From a checkpoint of a small mixture-of-experts model trained on Wikipedia.
Size: 13 layers, 38.3M parameters.
Training: a variant of Adam for the experts, 466M tokens, 7113 steps.
Below are experts of layer 6 (counted from 0) of a mixture-of-experts language model. Rows are named router (the router's row for the expert), down (a neuron's output weights, with its number) and show model dimensions 0-159. Each number is 500 + 40 x the weight over its row's rms, rounded and kept within 0 to 999. Numbers have three digits each.
After each expert's rows: a language model's description of what the expert responds to. This comes from a sample of Wikipedia text that the model never trained on.

# expert 28
router:463543504484492403440494519495550523449483581530524477484444511408489599549569455480475495460546497493481582451516418511506528509518458551474510462463440521550511439496532479517488467483467467472496567542494561478528473480536485493467470503495538538526516549512496416528549465404536552525539547505547559485473495435487445477529555508541537452447443552477517481550465521505551522431484514543545435569440507484420489531477523520556462553434462491546534512468486534507554518520519510
down0:528480511515549504541462472536490521447477532461564531537463563504507417514526417513512499553479514549494492488481555520478459495429466419458492460505445473468499474501625490496467488496495570483492522522495472569513408535521544440514536484533432520497529566442502443451519515583430521451565558542416457534556502466485494512446450516507482492514582559521517581500496508562441565533542527531449446486503485503540502434511482504559493470538503513465531493470493458528479497577443501
down1:435530472517491504535491529537592502493447521501506475518482564521480478480483471559468492489529546563445468442489487499475494539497513487470491488439587489568543501508497543544502529497535461570542465517487521526446513379539447491569475447487499540520511538448468524486514441541454547472464522460583404465485499457488538490430452529562556448493485476494544366459489535454548506470502468482525428485422497520450515466519497499554526514534477537450514527394483527485558507515456546
down2:443524454468515510558512495447497517530457532530437528473509444544450509462527538478540512565480449479508492491474461446544432493483495513604537524449443570494532439526530480511546500478569446449503486543541555495477497439497479469483508519568470484454508498505517468515491516484546481462438497496509524485454604509516428513512545375459417492525572538444447490544540503528477440472441447461544486499566527522449519527579531595490501510543484443490543521477465470539553501442469476
Description: Month names before years. Month names after a day number and before a year, such as "9 October 1988", "31 August 1936", plus Cyrillic letter pieces.

# expert 33
router:514532521479511433446508548519512495452464550572525496436506524462469565529578464447537524425519450539517568524496443546523507462480514509500498433430530552550534462528559452489471474436488438502525593556501554436494480492485474539484515529525514498475531525473448477515590417443588590545530487513537548505459529466525504479496551521534453486497464480468511448529457489511520498402528457512528457565451539489442507484505545505548485552468511493577552500486524554539489452469439520
down0:499496451424472525555541514496522475490469525532507488459546476521478496465448487528526482425546438496464508536536544544371473480582474519455512515428503597532502505510513471485524491454527472510474465458485421513533489560492578462420496443489504522513498450506531579518491534463501437527454532577488530483472479516490478566519471517555443525504561515544473439442537565523497535457433472471492530522467534487601454527470528546570459522479464489490466530488521471494552529439605532
down1:450505489491534528468499487514489490498558573439516516475554457563456588511513432538446483503527533457406494468487413449505496491478568471511530434511519522438513529477475514460507497545557546489522468499576498514481524430508551556475501554527549503449475436488487450390411578524515428537571541438488482512496476500497453483473482525504478478466559585455528491542538508511520503558447561485492567567500482501506521501439528509514501524446632507534530516478510502474512520483467487
down2:566459506565466505510497513397472466543461519506406505452504511415529507499531573480449509552483503488568499485530494508478536440543518507468479520424525517476474436456472513541527611447479564498499547540512513466506465431510542590488453542523495466549452512560443519426559468413554507507483496514490452536502553496557510502533537481470539509561487489487510511537467558511574454580480456491522497511574525527539432517481440516477545468440502529531501437468570481487474487467519540
Description: East Asian name syllables. Opening letters and syllables of romanized Korean, Chinese, Japanese or other foreign names, such as Yeon-gyo, Hong Se, Sōji-ji, and CJK bytes.

# expert 46
router:462496452515467449474479512529538504514528577520533470461511494398514540546591453468547521475497478588457523502497480483453494453453507459411490391489483562536534498465585469484475517511476500501518553525476472477439515433537453565506493489512508497502517514511452425562518514518550566547519512528577535468470561395519465493503493516528489448476499513458483416562499455510490530365490464458551464550439499482432546566507513456533495491475475464541502524526525530525511502521520496
down0:541488497555514584481483508511504529469534476558528432512478617469467490474515512500572519511490497541490453530481515492611436497526422500596597513485520527505573505600448525500444519550410553483476560538473491577465464413479531507564468522492530478559473522497469531472454517477486450474544460513494473479440502480513486496476501533449551509486567552530505472485517477490466529559541460545490470517471499504530460516483534514531487477489465616510455508466500519432583518530481470
down1:526490509577520517512405439434456532490395488530580495467516542437461492505524485497495494549477521469522523542516422550466512468451506544444533466466520494526503481498452498538536566480554507487556444551465508347529493490487495468506423470469543465536512409517434501518459481530487509455497499495493475493540532481526497571519481513482539489521474519508534505472441503482532534488545424391445548432491480508523513549452476560502508468477525517539533480482603464493551495438539452
down2:470479474518557466540556496556491561535484527496498546493497506444486486474561467509509513478521506488413459485547520464514479576436464433481472474489480572583581529510512524502585426470472451569495489434506573555501528550508481486505479482487482549543460525511514553491500563502524439440532521435526494464534444485479535537525492404468469518434547502443503513421475502480515536511453450532468501469491489487539534487553444537566395510532464399474459404483460503505466538488506513
Description: Surname pieces after capitals. Letter pieces inside foreign or proper surnames after capitals like Sch, Mc, L, such as Sch-ro-eder, Mc-C-all, van Beethoven.

# expert 62
router:451535484489553422468448504453548501497487617548545509524477499441423569522541413522509472462483468530453508472465442484425548465507477510435540434504506542511548500420509487464478497523510499499551519510476502502504529423504442512467455486473503460463492559498482488521579500491488550535543546533533538481448489440486556542567517518509482425467448523471564457568449474550533526443512491498547460544444514446466556539413488495569488517435448480567496476471548542446500500508468522
down1:545466541464515486542545533566537522427476516492467507511457516443484487464525511473505476490539421542549557543512475502512524481576552432522546464490477554471540510537494514520444517467534519533445485423489403521537563523493548452551535465499555617526472518528578566502521448535492507420436493497579530441502511485538508455494512563517491491458521460482512429464504484483550478499509468572383470522535486496531536541546520539498541456496532536490515477429439456515547556451525525
down2:521450466465477528579516561518508554438468478571447510432507495475519488463478466522534473475490530455470473401453523523538494485528522547457562486522521506473479477564541515386503543462488456534495448461524465512506446497561590512599471471495540512579452456557515550521558495535513430494505445459490376495484486556421537509516540519499470513564487408480495461493517517519475513439494529503513519557502465480493466488463511524496499531466561523485492489396452550545536517498493461
down3:499532588553452464477523527519506503519549448515482462512503483543457586561480504566481461485521474537509543523495493465501529427463541450511517555461481447460515426450452485510535478457584536541499521433574497463514550569458471571494499527530502487474524442525535494543477492509438497545511530459477461512478466524507553476500434483583472487535490510480454493521449495470481540579541502516509419449672529473529509510473500477512478531508506525620468519543503525496510411484478522
Description: Prepositions and career verbs. Prepositions like in, on, at, during, against after a clause, and biography verbs like won, attended, joined, earned, before the or his.

# expert 50
router:469525496487465426429498469518508543445525556554551504492446483479515566458561504517552566427473494586449557486530427516431533515476451539486467455488435513546546482449497534496514451503496535506529532545518525452459521424510450495551464498500491545480505490521483495514557455477569551520473496534538543541414464414508522515525497525532422483530464507424486459536490557537492497423444470483502478536434456528399587507459527540460500539497411491496531540484507552529551505497468497
down1:539526454495483427444479512492451522485502497544603496495501539480509510421454493529512506472462568435446522467515535507497487571494459530457457542483528504485516524510544480519468482530474469510554460435481483522534482491471487479500544473502470558456439504562571534443451470553541504509422487590510502461480447467513526473370454456440521450465475456529402448528525445536516498453561546548533510497498471474539561540528523504483441487503502505491516458548429505563425572558546542
down2:486499516415478458559464541504435462508505438481477461481491504565503585488516548528474468559500517511486483460489421431496437506542494469498565525542472541591451498521416504494508529486483383505490557522503458474469526571501513438543482544524548501454471413493540428481441459513517478438462491515456531481467467517511429523566464496469539549507488561468460520468452452514519445506490458529485438444550468545538501432530418587492503554496537494524472568479482502499469539456488484
down3:495504446483470521473530462561510536480600492526546498370455488537550490451517486532538575530544477515480514561506515497460476469445513500436518537574472437414538496477498533482469584454483541500508436495514471491513481566525499494502460438491515435496526518472496550522463512495481541499463523487462551468472541539546509485550421458476454475571490457510450447509511497523505506433547569457498445510522413471406484575511493454485505480601516558445505536456515484542491455487471431
Description: Inner pieces, dates and colons. Word-internal pieces after one or two letters, like o in Phoenix, n in Phnom, plus month names, dash, colon and heading marks in lists.

# expert 21
router:490461493560512395416486519507545502498494559557525506522481489438444517499531418439530514444495480512483553465501463524400533466475513529492495474427428528531557543455518521450477548473511559566498547499539506530460521464576459515495478455493453497533508520519451430510510549483491572504572509571540532500464560423503476452535559533512558437482522497476565447529477468598505489440501484476471482505387500508440514497495505501513487536448505464535503571544516506497460518470499568
down4:517516437468481537444490495484502469468440554503497499488493506500447447464463494532474532503449492469462493456490474501554522547463520492527497538484487532532533490563572493469387540527470468486489547552509513535479511477445460503543421514459487559458489433487554541420415566464559571557582538440470498538472510506515479510455530418466553497452449546478523508529565498460546543502488472560547445523536415459463522413521462496513432472531427471491576545477496477563457490518491526
down5:500418490506473578466492489441532505586447525549490535463435510535457470493570541478581599501508477472548532434498541505568528529479533551495515496482493530499492529478520544503519563557496541579547491539459519479510494452557507548503487530518497405510508495470481535498455558504492564542493491437532518540533482497565438483485526425470523502503474492485523526498516490453469485462478507557494492536487559459463506455479515470454412531563478538430438528553490452634435514517423489
down6:417487550375482447542512493601507467474524506485468446507526500493517519500537501517487471517501484382556521487507490453522540527492476470431514556503515508493470541575457527484542507484454511508542478522481424527528492542569525473442512539477480514504452479444514526476513531484470501551581559522514499468522521508435455488545576469474498508567567459549516519537531521537448444556511405512500500534491437446481482454521488435505501496551448468440507613418568471498542509501500459
Description: Sports medals and results. Sports results tables and match reports, such as alist in silver medalist, medal, championship, Titles, and for or pipes in these tables.

# expert 15
router:486511538516468471457486462494529486485508583523569537544428484472445545536533413477563560483536476529456545460498463512459525534476533541437520472444443484541590472466518539484453470503515487516560521520542512461486517459513496543483505453468480497517498535461492399523505546469515580526456597569565561551428616444483551523543505558468496516490486517451508456574471490476521542441533459446490471525432531453442487557441521550499453532505513465540506508516504528467468498529503532
down0:536480487508494497495521556489423492509566467543403475520564505504509547448463527483425485559462503537504536539491465406579552446477494524460463508513564522525503490488517558451507546429546516538506546530478556447499481497508401481623427515520536513489500472440492520455513532495529453499550454500503466409451499546526607478526483523461581479543447463441505528539496489544503549415469533458515533543460549536488563490519535511544489510506516444471502441476508528514492511551490496
down1:624566469457499524508408453471612519464457566483541472513468438535524498521521507473462529449447447512438450512473520475474515470462476528491504505508507482457504461468490496523585505529494516505466560449521522544472498401538579507540527487450531462479539532450557492466502505520398550499487498558515486512527516442523510440450518519505434537481533458557455556492521494491452573443546515457505559505504451453524476531529563542471450539497524542473472482520503516502412476490542584
down2:530507580511496453475515505545531510513540550518577508456476481528444538472550485468457574560458493562467526490430465541584542519480527498516426457446418521433477460492518452476472523454527565503533488553502460440540455484529473551493557529563510397480500440489492528475479438479521465454380461515456467504548535507508586512539489555477526511447464448472485505500477455496481506567511532514508447518543487449415521532493459480524520524465489478553442524475489425467538470484454554
Description: Possessives and list joiners. Possessive s after an apostrophe, and, commas, semicolons in lists, and possessives like their, his, whose, as in Wilson's or Desargues's.

# expert 56
router:526501472481534421479503459570516492465470532550499509504452495498453510532568471467479522469469492518448569471527464465505461561518552510477493476475508565568573395454478476494463505499473490520506534515495474465529490435471444546541431538469526449480524496459478432479554474485566553518443513526529504472475444400548513485492511561504490480444399464497554495551468479479524523400480519514527497538428522492353567498437537523506539467492513449505546535510525511529498528444460552
down0:482511464479468524477451571513496471489498512543561520516519507489547510452447541410537506430454507554514506520539406599508445505541483538498546559473494508470460602530442547556464484470543512578432544490504506511459465523464476454569448418499530424500472505481577430509552524402453489507534544525519478552519540506480486558482537538502484530523511562492578510524524538454544503430467483499452497525422526524490484559433539528459509493468509546494482485439475543519521450500479492
down1:515550468441532520491534516535446446487537491493427559508539528494475404511552542486557484461511507500450508468562487496539527436556546457528515492443534541517497500450547443439413522478472489513610455429468415502518541509528550477573481521564499500515450536524527594519528549537475533455427548546471571532536502530520473578558543485557549503460530480461550462458554496533455525465437517527485508447497533578500479481561496523505447527528526456505528524475503533470464483467525518
down2:502521477574434452514495530513518445512495482473555489501534444484515467513475481549536450521582562553556584532498450500511441503528451569571433544494456449496495480511434515485483451483475504501574524479527519467460462616459543515463439544483473469551465532471592458427487492532518464481533566507553540510462456536530481467503544503486514529527469447412489511473579448534506479450464493438534507458588444466477447510496568486520471493505490469519497522487477460588497525512439540
Description: Inner vowel pieces. Single vowels or short pieces inside long words, especially u in pharmaceuticals, voluptuous, Distinguished, and en, is, an, as.

# expert 17
router:495506537472515401478491524540566498462529570545445482504486467531510500513520422497516493488516469525505562505519435552461552486515475455458564472478466487581578526489509482452515509451478529545577544586462520459419483404490472511488461515461486416475491497524462417537555516509492596483485554539542527526511524455522531520518492498475495478466485427465503506517448431574552495408490491463506442537431488489443533545426519571476497526527433421528513529515514489489474486468480530
down0:459516536541465433506573443569483483504566476478491511539495532512487451504517543546463576490532507496495596518517478512480418472429521539492526508451489467494538539525508491504475431484522543507438486509556450549497557481513546582486495588519561458480526483534470422459485497451454548477516555528433492481495455542446414540448473465508517476532539525495404500509480426527472479468470500535520578491529551495543464598444592488514488579540470501540491532482537455459500505469523544
down1:474544439535544461553440446537472463529573472515500560486426504421445525510506518430435501424475459535484532501494556510560494543591556548483474499458502500493522499512504443535497527532488492459549465424563595524445556565522522480485506481485572488541461462493507498482473564474482424463537514515514505510598486516453441571475511452534511557467566481419522454520514450510571510495489433469547557498505516525552515542446439508491538489540511502512458481559456529515498538530471495
down2:510427517427522543510507485445478480476497454524512444495516465454492515561548546462445480519522554497518434477474468516507549496502543514473500486519511528487504484561454492503444532515516460530498474535456436480559550488478512554503477553499478509461535511511399512549476589503515506545446494527492549422516529545547496427515537472465579489457471511571558494485555486527509440522536373524548571519421582414453473500537404501496424485501469434495529498516459493471556451503456530
Description: Word-final suffix pieces. Closing pieces of common words and names, especially -ing, -ness, -ement, -alth, and "out" in knockout, "where" in elsewhere.

# expert 20
router:494544521501477453451444428469532509485518555569567489496488543497423601499562474519541526428443502531474572466546439491473498473423533515458508474525505547565520484420515503489462476473529474559528559553548532476500551446533484553458492494467488484513546471479531421536508474446517588476467503476543523546458525449508484517530523529532466491497440540413553497605475447483533549420544511544457475522427506506450539511506468504506469468490471466503505508497553568482527497445425515
down0:488461533486505444506540516565460576520507523495451491565509459513476528619468510512512485505545538542455490493435527537566524538511571408520591443553546497512521524549534501470536581567499531574449456492459544476584523491432486479500486471488544493548498543472574532506472492520512485495448513464573559553452423430477471512504508549529504489549535548537481515478568456445564553483446469499525484528445541536503487507442498512542541503484521516490489461481532481421495538575484473
down1:517480465516490494533486439490457536516491547494518521457490542446489478517579553517499498521447511467465436500527457596470565516485526517434542545449452502514452496521564500503462517461497568510429498552493452511483491478504502556504505510446426452566515508497456503536526584448486474548555488549464452552496438492489406536504438497533523514482480443474496506502379590589459564514454479482533514516442478429558489579469433529465446424494502494485463520488493481466541526514523555
down2:474479508522556535541512454454479480551491500497528569496590419481475542424509549527475463399508508503437465429509549520599555483496486468552496458495498487520506540486530489510482525532550582549456576490505518531500421525458463529545512456533460479502545518533537484521572487510463554489524513433427539523526427463364512503524533455553482554492544438438499552458480425452483490505505490536522516526503466550524417506494515526500527481495464478454523480536448498510427547507482511
Description: Noun stems after articles. First piece of a content noun after the, of or a, such as artifacts, artist, song(s), composer, generally, and leading digits in numbers.

# expert 54
router:475571478523494408434510467554519538483478589522491463454440500471449556554570467507450463456546449502481544492470483467497509511516467544464485472473454533563531461463523493495479459516488457467478546541538495482448471495513431455445481520506534456499492548452510474490543516413543543540539531528533546502428516445533510525528543578540516508476438507502515477553440530469553535433518441501451495549405495474423521503425564500517494537471500453570561485560596521531475525552494510
down14:479575458513453435444545511545490487512518449568479484525505454508504518538494446523522461489446469485548584500494439502617485558608467553584520566492517559483505478499481429524566463400474490501498498410481487502514464441496538515506442555541521485601482524508497546547480430512472496522507467470525494488448518524555490490513489475470454536543553460515492496463489476497492491510510467477534503502540521468444457455461549411462492535504565476520498566449475466396521495444507511
down15:456469532514546434552503492481513537507495452510491499515556492519539443566454496466440611462526524524443448499423450507492526503480439571479489545491469470523448521521508556529552424498478521488525528450473412458470572423502550467448529499505519438524490479532426487476470523464451482510485571468490533528470609505474458521536523521561536503556532500494436479513492479485504481545478496450537525504517423549490460564440577449547601498420495481496510450438517492548517504526512529
down16:551453522444509459471525531487502406477466503491465460547508521521476545413489526473408483567507494564495405465467489484465487510542537524462442513522551501475492441583507569597585469526585534511525534510471484527541533467501540532523506488493564528465526469547464497489550507560470535476457479536516471508485484506424502529499440476533483531553464402560540491470527439558513475506495451510567547456465491516491445465521501527476476565422479477468511461531501465471403475487560462
Description: Lowercase noun beginnings. First lowercase piece of nouns after articles or prepositions, such as p in pandemic, b in bonus, s in satellite.

# expert 14
router:516502485489527418406487551471489528476509572610555503510481543496505536531543459513529556404453439578461590494562465505468518455478533498483569483462433524508529500439543491458496554473457480475487546475458506513484589433580471499458464529425461501444459487496478422572540532493538564490547495525559511514457541410501504529537506497523475517440430524446530504526495476550505528422535513500488447539443518518463548522461514514495509476491466475490523528508541538507471507477443502
down0:503452503510544530523523482460440533513466562494572454566456479489481499592528551473454513507609465512469481500505476529511450473443520492479548542508492575467514485597476447439491454559476532436463532491488459533477497518460616486491462540519513538519561501519497498494530459497463475471458493534571526552520477417572467531516511521506485558483521529509480519532495516560548493534547540515529493561503468500465500398487528478549477494466545532491458525398518489560551380505560490
down1:534421563540548532553467464544481514497460564498591494514509480472545531494530354499489504510475527508564472431500556491468396488474524459563565473456468403476471438501544489444482434474463495480502503485514476555521465498507525510489558467519514502471522506441504494509506521521462500529521508477510487482510514530483522441513517512468503565513441540543459490482502403512560474549450558500544554450503419457547499463508483501484559571499488529492375432466527500539467497532515560
down2:512516511573549470433553559506445510478440521560517411523492532553477457455460510452519468445505472487505536545498524503518512519575484504459576460507500506495453456450504457489506425491483594526501476499527547490441518510438541433539486506436456518480396451528592513514495566492467531513551557530478462427518530480486405517421453494482541464455500475521539481509486541504543465516443523557426478470502536498480478455477511476500527548500491445475453469492470471467542513598418472
Description: Word endings et/e. Final pieces ending a word before a space, especially et, e, ets, as in Barnet, meet, Ukraine, plus nouns like area, community, Species.

# expert 47
router:555550569498460402424420517457545574499499517570523444489438452455436485584572512533498445504462494551472550506519419459496545518452478495485473461488485540517501468477539532496486483508464447500438545503482509510508498447496478464458455453481517487468485499476543507486531484430544558538483560514549500533438516454471547496533488572533478483454515543424528486597434481460516513399516490463481490543440539507392523523442502516538485518489479550503535536537526503486520490504492582
down0:438474474528456501456542464506482505504617488537415502543533483487479492498485570496548469530528509452517507568488474496491553490499443489418468486546505465524536561470498525455494541556465497578549447423446499453511528452521572496467490512400485471596524564544434490473553506480486492458492478564510467448504470546546497537525515514504433471485529461492539478536495454473515420485529453526503478517474460525498476445494556528501515563424589526532502518458464493450542474559482607
down1:439519542522551526516504537539450492463484546504540525478546458489497495520481500389468438560437541526487484544507500507503535491500502501484468546516504583440485527503445466479487510513540561444408461494425447493396485472504458494456528479551526525553542467559468456503546498509453473491508422518502543486457548569426536498506451460523492524452454462488427464462539436430489499560469424549490457447457533507475452501440482519528563463440568529459506450480526434466528498466553482
down2:448489451523526522482434514421538501507509446514552445470456537523473558483468468490529515564464457506470485555574542537533520471488510514511560534471492511508451468501535427455528503452464478485597515460558470498466501492547465531515481487539418508405444449458480475567492478554501529570526557465527483465586541466581525512460497473442423525527555509473501485533579565505492497565459574464447538577449491508506514491518473459536471454460439455493522471484482524528519478542446573
Description: Latin prefixes. Word-initial prefix pieces such as con, dis, ap, ad, inter, trans, often followed by stems like -plic, as in adapted, contestants.

# expert 4
router:469515475543520482416460452545520499490507554563495525495490479502492581526552461416492481461485414564427521488473436478425523529428523503464492490493436522528507539407504497479507508469501517526504548527479499515449473482469487479507472479454561502506489522434462506526578499507528558568442559538537480533433510447522527522510480570541425462481442546475540444549479532525545546446550504479459518585450475498437492542451540462525508537419478471592556477514579547511517480526505497
down2:511624518536529575528526548496488462479550527480454543455534494520480498457572461509426599449543495494512475502458519442551528584493548497507438519467487449539459477525508431533496458516444588541540478548549430540508461582405500501521472504454454501519484502509487470477433530516538571498489574487464545535448553536488487528547467513461449481529527566423491490522532538507463503570540489511498503567522510533514459501427536474540506468589475450528505509504485496555511534504504501
down3:521531466479406413453531506525510527481492517498549526533478454566454513426590486536505555462438529513521546423482537523537498583481474438504542488504560490513421513573486523566512472477533555486541537544468471529445572434407459518386524485513504508552524590468520508468486515473564580496486508446582483519501470492468571532540500469399508528509525507504476519466560465457477502477477460520561476496467494510532501480522553511496443514490501486538496565459479510469473531527490510
down4:507478547398528496519487480565532553446524431448510505474447447491501495491520496456524537503539458446548513467486557518451558490420553516479505484513529498486472558471468516528480542490483422537525584515430558489498520512512458567539443513402470453551529460426490523457420451551442512535496465452495575455462511500550471571531431497469532501511467538541500449481499498514448495445515462596528499516500496580474542440558517432478542515461470566498493464513459473514537520533451495
Description: Predicate articles after as/is. Articles and determiners opening a predicate after "as", "is", "was", such as "as a", "as an", "was a", "as well as".

# expert 30
router:475537535503484457466496491467564494472571569548522465517426508514454497516590439476521497501472472532457527476510470516470456544462517478485571436493467468588521529535534449481479481516515496514451555530458513469511501442503460528484434471485496438502548471406451425476518520496557527566534533536517456537479528431545508475538542517495497484480455559444528446533482461455521512411556427536550460544440488450417550515491512522542538486442458501582542528449552553527466529463481567
down0:516558508458472483434531498523503469474529494483483533506500533505506504497480572527531473474437547537498448571542567443506472506505461463481550534509538512466508470485501450506521550528543569463434520549463570522495534507491489482513485438573503490458513425439593506454529488420437551473468485559530497486449518512459447551447555543502461506492429420482582497524468526535491563487437460564504464557570550459507554563535538525490481478489503556379509524531497518512522408484508462
down1:494490472505528551509461551537510503503506487514444500463498465482463604506440469543497523429470437505586450470446525562554532501455483433494497500484461422501534536610476535495493479464439525528549562407532461493492524490453487472461472540490521437493502511543424517479439541487532509483463534468525449516555452520463462499497524474449437532487512505470481510594516545441485426577531450506528534532479570565502485484552455427553481431494493434465488513483476520473545570549483514
down2:434522501468492538465449506468486487448490507475558510543505548491518454485537473467529455453418539515500541563543535487534473431485503511501477427493441476437496441505508477567528509516389511469464475476445507490485504611486480485511483434520466459473523539498557444553482528553442525551526479439537472549520561487587508504510507464455482528461453414527466521551520426424544506536453519532493515533481538454481508476511515510469472480585502520530475490642523539519494406504520495
Description: Mid-word g and modifiers. Inner pieces like g and itz in names (Abildgaard, Howitzer, Switzerland), plus adjectives like former, new, original, whose.

# expert 35
router:455545463531512405460380464507538553523493549532569541526451479461416569547531443538560469452504517498430510469513491502440532474449470476452484412510463532556522486455534468528436469538517537510555544524508510474485507465489476499471456500478511496433549508468504482521519466496499584479547531522505472528449516456528525463539561595493448505505449513474542429569424436492530513412495483525492500508415519500438525482491503479511474548478536488531558513530565513505551450550501536
down0:552576531539485495499526520559450452439522549497489482575459450543515535520477492500484527446489503479476528516520482474497495580486494426472516548451469544564541458454407484522530471490528583509528520503473406501504500431463494500595457566473444465449504481515469457562531518515440505468509531538494514494503495475498475502541479562507457492462507595525554522530419501492526553429507491500536524478448449604479558527509505429525547394426500512473483546556476480528529474454491463
down1:482554544468440502507501528521502488489439515505429494575476430437472570476527464465433530526511503555474423537469435496511485547516534536546507513440481551464545519495444507507516459536446529472511511523510510523476485479505471511537559458473583537501460501462525552528512452541498511489574507475484517455442536434494508524469389464494513503578522572506489433553591520524512443508560513453520511454433513480471590551515444487459512538490491462500577526495512563384557514538510527
down2:441549491466542592488459486511482536527492469474488488508552481501546533506531471599558442536455550473559503507470469453444548459535604496407491516534463514524516490511428492505512488534509451567481510438474517492506489501486452530553543512530521515485489480537540550503498509553527473423493401505537563514508490488545517526545511526458467495478467543468507444530475458493497512492604571479471538550542478554557451491551483560394496552575439485556513507450482520580518505497441534
Description: Word stems before suffixes. Opening stems of words taking suffixes, such as govern, studi, commun, connec, anal, Russi, often in sports-team and university contexts.

# expert 31
router:471531479501504437465469491572515451452514574565545503489506495481514552450611518471555566473450465559416599454541451497494471493487465502463493459444484495544481481401471531485468506512502477503517502493526503439537491474543462500488489503480510461495482507435524481525540510465524560543481524508529504540405496431536488572551488470539490505534466532432542503581491512460499570449501439436501462529411436457430516528468544488487503512478422468488462516459543596478555525491493510
down0:521458488481476534440545481492522540485514477457482432541476443516500501471537432529508507439432492526466473421525523539489567514562516505482524527554432448499536436565549521540492548517479494543511536513494518472552546424461507530548412471436480489471464487492557573488548437533459536503549514468509571523498523483428511459414483538500517498424515523417501514531441418452449502544477502523466531513482476493551513585559531536469450502449539518565501536534470541488534584441546473
down1:435493497445515531450478463509488572467537459529457504533505504459456546517508541540488584521466454452448512459517517526488505531519562437563560499586516473524482489519467478548582512395515457514516476431508441500470528539540462500429591495454463509455510523500468486540468506490445531566538512520508481568458520501483436461481470440507492515519566458493458457454497464503516467407519485496469414530499530550485418558442496481517518490581468489462566522491469402515558532519523538
down2:475534504563445536508522491439544522498507511531535477551485508487464494405516496535490400451488465431455450481565407520466413472550451567430480468583526507533537479461538549438533479452496542530562457529471492448526540486503489462452485510476549504517492538535509583550531494490425528467484594448478470474480539502479519546486490451491503531526503482540521568507540500535469501540483508482485525572485464519526490508495580417536497449456544459489548554485576532518563455465532554
Description: Digits in figures. Single digits and number pieces inside coordinates, codes, measurements and years, such as 2, 4, 182, and the asterisk in Grade II*.

# expert 39
router:524463491500557420509461492462534571492475588589503515528444497418492566482533462503552483453490473558447548498503425502504505524502504499421547490474437526511566521428537488467460540456496441480554513512506487443472522418528438462514454482474507487526470528435491472546546474446504562488511514486600498518420523413468533486530552505522501481472421465495543479575471506475523537450564447475550420558446469477437521567443510519496514491474475505563477479527502530497496499484470521
down0:513456457537504475485469474530517521460492526465518430544481531527440524514550538543466569542464463524530429498540480508468439416503482470537543452392514482505554460539492500551460468505505520527494499555563581483514465514441494534483513485567538501421610526488529479463469518455553467515449548517462527554519486524502511473533540502469452528460502469459436526492502413529534560563516571551474537508570516430486534486428443531487490510413465481568484522516492546522496569536528569
down1:492478495478453471417460494445563567511507489492543569445487462567532452496520522469533437518529542473500501499465431485522486567482466499501486471568546436454549495517467534494486493488407474533469476533490423459431488483561520504445473533497606546545477499542480461559511509546527468449536449465553464422539543515511475494432552496494560594487491450540458433466499540452531434534472466463497469531550561537502514530518553522487491516501433529448487535427457434466531496456503506
down2:525406481527468489485474520453520510522422477453511551447547447506491476473481439514501406531548511526478458446444591552500451532483512473438507501552592493446495513517613553449466480499500484511467493452526501508507518523454480527561487464493525535537419533478532502514570513526522542490480486564514388464500436490496482520491501542488508539585503514434468504384501514541484452552505512397444462494510469501553495534552565558508495497496509499549447489483492480524427485489501465
Description: Modals, negation, adverbs. Auxiliaries, modals, negation and adverbs before a verb, such as not, also, would, could, may, and the t of didn't.

# expert 53
router:510529555568528482460464539500571541529546578595541501533470439513496496472571459495576548420439444564449536467549468483463485517472512511467467500468432479540520492479530491498518502508504542530471534496462513504498473444513483534493413458480471495430469504465500522467529510498575555540510511531567524506424488385489503544545513533515451505483489570450521480546462532492479526422478451459504527583434486460424540501447509549560533566475479499539541535504524507445526450524500566
down2:474541560485484557435529425485466486501562470466531477529537478525513526485530470466425451503490421508536497489427502496530526516555436502534510466439455528472487429471506601519479415501475575477556514499441498529465527491431561491484427531531494444541488484517482448543525452508474449549546528396529515477561486523556519479485461528518485529473409521460525492439513513516467542583529461445494494518526487551583449449424496497501477489458490431495485562470470456510560522492451530
down3:496477529485509468538470498501498470473480475432595453438480505523539541492529448547403564477484423412504536425495481528549518609518507519500587549460473465501540465526507479497472493527482523590519528569517509530523554496483557434470498502499529471461491452551515519492447549470466530556587495517576457507482564508464519453558499540545569519454543461448538505537478530499461497495506460428525525479476495504536471472563442527510521545430447533469546532449527508501555580494471489
down4:485509506457461577551561436526484558516443533471530450477571479554529427505476480519482503484516482521480500484482457434484525486558501437511555563425541527504482492527478542543592492499489524492540525512489522458570442493451441483484501508491558465590496473542551565480496549519530435564537552512528444510512527481470503528519502571510485485492513502566492530399530492513433559432490599501471511563437469478445501505503513483487430528436514551478460476581527445465574531503455510
Description: Suffix -al and kin. Endings -al, -als, -ally, -ital, -itary and qu- pieces, as in spiral, feral, deal, martial, hospital, military.

# expert 26
router:477487495522543480480488535485505476457535595554538559477479550471449559488618466537593495466457451550480489505517457471475496428454499527406609460499461510521518497436559501510477488502494579568516466553486480464523496477512469493509417501493531493518580463461466463505540444500498557509485512555539496469497550455522524532505580511508518511439466517487512461540470434532491519438519518510463508560413507481405507517473507515534494583456522473518554531482491560511544451465428475
down6:568499430500452475523549481443505431501471525563489479485489567539504493469539464430555497496487521502552484446552486540483490443518496423544456489518496490482498529524377554494463406492517534462403485479585480554480461465471534514484575483498473455502512474484567485449501429518490450506481461422528522544553467538448454502610475474508499449488493441455434513479519538471474467483504484469499464503494547412458538490496455496450414513507447470498502449535517514560511506556481449
down7:543549455529464522610525470462525515527475526589432547495532532504498577513490527453458488456475473500516497534536565516495503468571506485461498542520484510538472569484546472571502528488452514511456406454501408513496523555448543405572488497519518416532486505492543537461509470546491490487467474508461560489503497449495568506545516506521527500473490429545500486538505500552496415553393516460579520472524526512566506524518408508505503533551514465397582494514526494519489517492505505
down8:506509528509493495420431529541462499481495441467509450502481486539545489470496521583476477517512524520470486484601539436491467471523556556549519531527505527466509545486415465459492541535542452509536486554516532492457485439462562495499459477523448529497487454473588552499443550499544493509540531537463529580473508479520501564595455446477465465521529542514561467538481551509475471456514499557475463498503500449388542585521498470398550519514479462487456509518407554507438458492488557
Description: Middle pieces, table pipes. Word-internal pieces like ess, ress, ill, help, some (unnecessary, helpers, sometimes), the word by in credits, and table pipes and line breaks.